{"hidden_size": 256, "n_experts": 128, "moe_layers": [1, 2, 3, 4, 5, 6, 7, 8, 9, 10, 11, 12, 13], "balance_bias": false, "init_std_router": 0.01, "norm": "rmsnorm", "rope_fraction": 1.0, "tie_word_embeddings": false, "warmup_steps": 200, "schedule": "wsd", "final_lr_fraction": 0.0}
Below are experts of layer 4 (counted from 0) of a mixture-of-experts language model. Rows are named router (the router's row for the expert), down (a neuron's output weights, with its number) and show model dimensions 128-255. Each number is 200 + 20 x the weight over its row's rms, rounded and kept within 0 to 999.
Before each expert's rows: "comes before" lists some tokens at least twice as common just after its tokens as in all text. This comes from a sample of Wikipedia text that the model never trained on. Tokens count by the router's weight.

# expert 113
comes before: "==", "===", "The", "=", "In", "A"
router,198,210,205,204,163,190,198,224,203,229,225,177,189,196,191,205,208,219,225,166,228,221,179,181,215,191,158,221,210,195,205,183,193,197,209,229,194,212,194,186,235,187,172,200,198,194,169,200,185,194,203,219,213,163,194,179,203,215,180,217,175,216,182,197,191,184,220,155,162,203,213,181,214,200,179,178,220,229,225,145,204,207,266,206,192,196,192,191,189,204,201,225,188,196,223,191,240,187,191,188,204,262,197,228,210,208,195,210,193,202,226,206,198,205,180,219,194,198,185,200,203,195,212,220,188,235,244,225
down0,166,205,184,220,208,187,174,211,201,189,219,172,215,184,197,201,179,192,224,235,194,214,228,184,200,202,237,185,194,216,213,199,236,211,222,175,221,228,212,239,234,210,196,183,199,197,203,230,256,197,189,213,170,184,207,191,161,213,207,214,202,185,236,209,203,208,209,159,203,225,183,171,194,189,230,208,188,176,213,181,193,201,220,200,202,198,193,177,211,202,212,227,191,239,239,190,181,192,228,163,189,216,179,196,191,195,192,168,187,187,164,222,159,203,205,189,212,174,187,178,230,196,223,213,201,180,207,209
down1,202,173,190,210,201,163,181,209,223,186,204,208,150,233,187,217,232,220,204,168,228,213,204,197,193,192,170,191,204,164,190,193,219,186,190,182,198,243,222,209,205,196,207,203,217,171,188,202,191,223,173,222,202,186,197,206,199,182,213,193,184,178,231,178,250,174,219,186,196,242,200,189,201,203,188,181,225,213,185,180,223,198,200,207,225,185,195,186,187,198,198,203,207,200,220,195,178,160,202,210,198,225,203,188,224,189,222,195,207,176,183,187,187,212,210,229,223,205,197,216,195,200,220,213,159,210,185,222
down2,174,213,180,206,152,181,213,184,213,236,212,152,195,201,210,230,214,229,180,188,214,212,210,196,198,207,214,193,218,195,171,208,215,196,201,233,196,198,191,194,171,189,201,161,208,171,197,184,208,193,201,177,194,180,182,181,207,185,188,187,199,228,183,200,216,208,174,177,202,234,201,190,191,173,177,231,200,185,235,223,203,215,206,192,173,168,207,203,186,174,227,204,228,208,179,165,192,176,204,179,190,196,226,184,222,211,226,195,209,193,200,178,192,196,220,204,185,203,188,197,238,183,239,175,205,193,202,191
down3,219,184,194,162,167,186,173,209,188,204,211,154,201,201,163,209,181,194,204,198,181,213,223,193,203,177,173,189,199,194,226,183,219,198,174,207,226,168,173,212,194,233,194,193,224,218,217,182,213,180,150,186,174,182,179,197,206,200,178,200,190,230,205,226,205,203,160,234,211,210,194,197,188,206,189,195,171,194,185,221,194,251,166,171,198,193,210,204,199,194,186,200,199,203,195,213,232,214,193,194,221,196,202,231,243,216,183,217,202,194,208,183,186,178,190,206,207,188,177,216,205,204,177,231,209,234,220,182
down4,187,202,216,198,231,196,200,179,209,173,205,210,158,179,210,201,210,239,192,225,209,216,252,224,197,243,220,163,173,222,192,208,202,212,203,197,219,187,226,196,214,213,192,192,190,193,200,201,214,192,202,186,203,204,203,145,226,226,210,205,198,201,212,190,205,188,200,204,204,224,229,181,237,162,229,179,208,156,183,191,218,229,194,202,212,179,166,213,192,191,200,211,199,203,179,202,235,229,190,200,178,177,187,181,196,182,177,214,192,201,188,191,212,167,188,202,199,210,183,169,191,194,210,187,191,180,139,186
down5,195,188,177,232,160,179,204,199,216,219,216,204,192,197,203,186,189,190,169,170,236,187,194,216,227,207,185,193,201,175,229,182,230,202,207,207,255,208,197,210,216,243,203,239,172,162,207,183,225,222,196,232,173,212,221,195,179,206,221,238,217,207,237,176,263,228,219,212,217,216,168,233,203,212,164,173,228,228,220,204,194,213,214,228,183,167,213,205,177,184,182,167,205,188,212,170,192,197,208,196,207,192,178,183,242,204,204,186,249,204,225,179,191,225,171,185,208,215,204,237,213,222,182,192,212,235,195,217
down6,237,207,230,199,200,177,179,228,163,185,214,211,129,230,189,230,231,235,200,221,196,210,194,212,200,215,213,183,219,202,206,188,208,199,187,228,228,203,218,236,197,199,181,203,192,165,205,191,161,205,235,198,199,198,176,181,192,198,212,220,231,200,210,179,194,197,214,224,210,197,175,222,212,226,192,184,174,244,185,198,196,203,221,212,212,185,183,191,182,199,210,193,199,207,189,196,218,205,169,195,226,187,230,170,223,193,188,212,218,208,209,192,170,230,230,212,251,213,188,170,182,223,182,226,181,186,223,198

# expert 10
comes before: " |", " (", "les", "icip", "–0", "ctor"
router,168,175,221,185,188,174,218,216,173,214,211,209,182,225,175,233,170,221,216,195,223,222,191,174,224,179,196,180,173,171,233,207,211,204,169,219,168,226,183,220,232,225,182,228,188,175,208,220,178,224,212,189,219,183,192,170,235,206,219,187,161,184,180,190,188,184,222,184,207,200,218,183,221,182,204,223,221,177,180,180,200,226,224,225,187,199,222,180,184,209,191,224,168,183,191,232,214,186,178,189,214,207,179,210,214,225,209,222,217,197,188,218,203,160,167,226,179,182,217,215,177,174,221,209,195,214,222,216
down1,192,166,179,192,178,217,237,218,222,174,199,211,206,222,223,198,208,221,175,173,163,209,190,210,208,210,213,216,201,210,164,192,216,202,206,194,171,190,186,204,209,189,186,214,195,197,204,203,217,202,196,203,204,175,184,204,188,205,206,174,198,202,188,212,191,204,221,199,200,178,172,154,162,210,158,212,172,209,202,197,186,207,203,198,195,136,215,191,211,155,210,168,231,215,136,168,212,215,167,189,217,173,212,199,182,199,232,229,175,205,196,222,209,184,195,234,181,172,166,188,139,202,197,207,181,190,218,182
down2,257,200,183,221,217,183,193,226,215,187,241,176,236,178,214,197,212,175,207,223,182,205,185,218,218,233,204,206,211,204,195,202,208,205,240,193,202,214,190,225,187,215,212,200,181,228,221,191,217,177,207,162,215,222,204,187,216,233,164,206,192,170,179,235,216,186,191,200,179,175,214,216,192,214,228,170,202,210,185,214,248,231,206,247,190,192,169,197,175,202,200,195,174,216,211,190,222,218,178,224,210,153,206,198,197,187,213,196,202,208,211,223,182,190,213,238,217,234,205,161,196,202,179,216,218,190,207,182
down3,226,195,181,202,214,230,180,239,192,211,183,192,189,214,193,236,182,190,194,205,209,212,234,181,215,237,206,189,191,183,203,173,179,191,204,196,166,199,185,202,216,175,221,198,223,197,162,206,213,208,219,180,228,184,233,194,201,200,216,202,178,244,172,174,209,231,175,186,199,186,178,209,181,195,216,202,227,229,195,176,223,188,193,206,226,175,212,188,154,182,196,214,217,182,158,197,207,210,168,178,172,146,215,167,167,177,180,211,218,193,212,205,199,188,196,193,223,216,213,207,239,195,196,176,173,189,178,205
down4,167,213,214,275,179,201,223,187,154,221,194,151,231,179,221,234,213,178,222,195,176,187,198,214,181,186,207,215,215,182,205,198,206,208,155,213,192,218,209,166,165,222,177,195,194,207,201,217,243,183,224,205,193,191,181,197,212,203,225,205,235,186,195,227,189,213,212,199,203,209,227,211,200,170,206,197,179,198,171,181,196,203,225,153,211,212,196,172,209,164,187,207,171,182,205,187,219,241,199,224,190,186,171,194,185,195,219,192,216,200,208,189,222,218,201,211,228,168,175,229,227,218,222,178,200,208,196,195
down5,212,220,236,196,192,218,199,197,195,204,195,153,202,229,250,167,200,162,198,171,213,146,216,219,193,215,204,188,191,180,205,175,199,167,227,213,173,208,219,208,181,194,186,196,233,200,179,214,224,160,213,216,189,220,182,174,217,224,259,180,209,180,240,219,184,206,208,201,219,162,208,196,185,174,205,219,170,186,203,228,186,184,183,200,206,194,222,205,198,156,216,226,188,192,174,213,201,208,206,187,172,215,214,229,180,223,173,195,190,206,216,224,176,212,241,198,161,210,191,216,187,196,221,189,172,190,186,191
down6,205,168,197,193,164,190,157,181,204,217,168,208,206,208,204,179,221,212,173,180,225,167,185,177,191,244,198,196,178,186,229,208,202,171,228,190,201,188,170,224,217,208,169,198,203,226,222,183,210,207,193,213,199,206,194,202,190,215,219,206,214,219,198,211,176,196,178,197,198,219,191,205,189,184,217,202,212,226,157,175,149,224,210,199,224,177,204,229,164,203,228,220,184,177,168,212,199,187,147,185,227,222,180,184,178,237,192,212,197,235,174,145,210,195,214,182,197,162,202,217,207,186,175,217,215,243,199,228
down7,220,174,179,237,219,202,202,237,183,178,166,187,237,220,179,199,197,214,192,223,195,203,185,154,182,200,226,241,192,187,176,185,225,198,204,218,177,211,223,212,216,199,207,219,196,211,256,223,188,190,220,180,193,201,168,216,199,183,183,176,213,211,206,212,214,150,183,166,190,167,189,218,182,219,164,218,198,206,195,182,197,192,195,182,178,185,196,202,210,181,164,203,230,217,187,231,219,165,199,215,217,228,192,237,179,208,195,208,188,217,225,282,220,191,200,205,184,230,217,223,216,217,180,212,187,241,205,216

# expert 109
comes before: " |", " of", " in", " to", " from", " on"
router,174,178,198,185,183,174,216,208,188,197,203,204,177,221,179,229,192,216,214,208,218,218,183,180,231,185,196,187,176,169,221,203,217,190,166,211,183,221,177,221,222,221,179,228,221,168,188,196,182,226,208,177,223,187,184,177,201,202,190,190,173,188,177,180,219,172,213,183,195,221,216,184,219,187,220,204,228,168,170,181,185,222,217,212,186,183,220,189,198,210,192,218,165,185,188,224,218,189,181,193,190,211,186,197,222,218,201,227,219,199,193,210,215,163,175,230,186,179,216,218,193,176,221,150,182,197,227,218
down0,218,190,221,220,204,198,203,204,208,167,192,180,248,202,186,194,182,173,179,220,222,194,198,230,224,210,205,234,228,205,186,172,209,185,180,179,210,203,222,223,218,209,228,216,174,190,265,226,225,208,189,174,192,168,214,215,221,208,168,203,196,190,187,243,209,202,185,221,199,178,236,201,194,213,231,198,215,183,172,239,232,178,192,223,183,176,213,175,219,252,203,181,210,177,190,220,188,213,233,207,205,220,221,200,191,165,268,189,192,209,211,177,186,197,202,210,191,222,235,223,187,169,209,204,169,205,213,185
down1,200,155,156,217,227,217,218,224,184,197,172,182,197,197,164,168,177,185,198,205,174,198,235,206,239,188,237,207,237,190,167,177,195,198,168,191,216,196,209,221,187,212,202,221,169,181,194,219,155,193,163,181,201,194,157,220,205,210,164,215,198,196,215,216,197,177,208,206,196,210,159,186,213,180,209,197,172,192,193,232,190,211,206,198,189,181,199,212,225,210,202,197,209,212,232,219,231,206,195,211,225,199,193,181,194,206,213,235,221,198,206,188,172,198,183,166,173,189,200,216,224,191,189,204,211,191,216,191
down2,183,191,223,231,201,220,209,213,159,213,212,190,216,188,228,209,200,203,234,219,178,202,181,202,194,175,217,223,196,203,194,189,201,217,222,176,212,173,215,219,189,203,231,167,186,201,209,193,217,181,187,183,190,232,192,232,193,158,214,205,242,177,194,222,210,178,190,207,203,193,200,215,202,224,203,231,215,217,226,169,212,189,169,158,195,202,199,208,227,178,179,244,190,205,191,244,179,169,189,187,198,216,203,216,163,207,202,199,181,155,207,209,217,186,173,205,175,179,209,183,215,220,251,201,171,193,166,182
down3,224,208,199,206,211,176,237,214,223,180,204,206,193,193,218,219,199,247,176,176,212,214,197,167,237,196,216,188,219,202,179,190,244,203,170,204,178,204,216,164,218,209,176,194,191,192,208,213,229,177,181,201,201,155,197,190,205,179,190,208,157,160,231,201,201,216,225,173,188,210,216,193,177,154,195,196,189,254,209,201,186,209,213,205,204,218,220,161,193,182,229,189,171,196,198,196,198,206,230,219,174,186,221,171,180,160,212,227,217,193,215,191,173,205,215,203,164,205,197,196,221,174,225,178,224,221,172,192
down4,227,196,184,214,187,187,193,207,181,174,198,191,207,187,182,183,188,183,167,214,196,182,206,207,199,173,205,209,170,212,198,210,219,187,229,173,219,161,221,200,226,226,222,191,213,189,191,202,228,189,202,205,230,201,216,200,196,194,192,212,192,210,216,195,181,198,190,197,212,224,181,195,220,213,225,178,195,174,197,188,169,181,190,226,193,178,218,210,198,193,208,224,184,231,212,227,198,215,181,223,181,213,230,182,182,188,211,212,195,220,237,196,181,190,172,182,206,184,219,228,201,193,203,214,217,230,202,177
down5,191,207,181,231,182,234,226,214,218,212,204,192,218,218,182,216,217,244,189,193,190,180,175,218,151,201,217,224,196,212,169,210,196,172,221,185,230,199,210,208,197,192,185,159,206,184,198,179,223,198,194,205,206,191,175,224,177,195,177,260,201,182,220,192,230,228,179,181,230,190,191,205,173,178,175,202,218,217,185,209,233,187,195,202,203,195,205,218,213,209,206,193,233,230,190,195,212,191,200,223,227,231,202,174,195,176,221,222,182,151,212,214,194,207,226,221,237,195,212,209,191,221,196,197,192,178,231,195
down6,173,136,203,211,185,174,166,161,189,180,177,209,181,190,164,217,232,179,194,212,215,220,190,188,182,210,207,196,195,211,182,229,213,222,195,161,192,166,166,219,210,199,226,202,166,211,203,213,188,243,195,197,188,179,174,201,213,196,186,174,168,197,203,213,176,216,181,199,190,226,215,207,175,210,209,216,209,187,228,217,204,193,200,238,174,235,187,188,189,209,187,163,199,214,210,184,193,196,159,177,235,222,230,204,185,192,197,217,205,224,195,231,191,202,169,198,198,190,185,191,209,234,179,184,194,178,214,228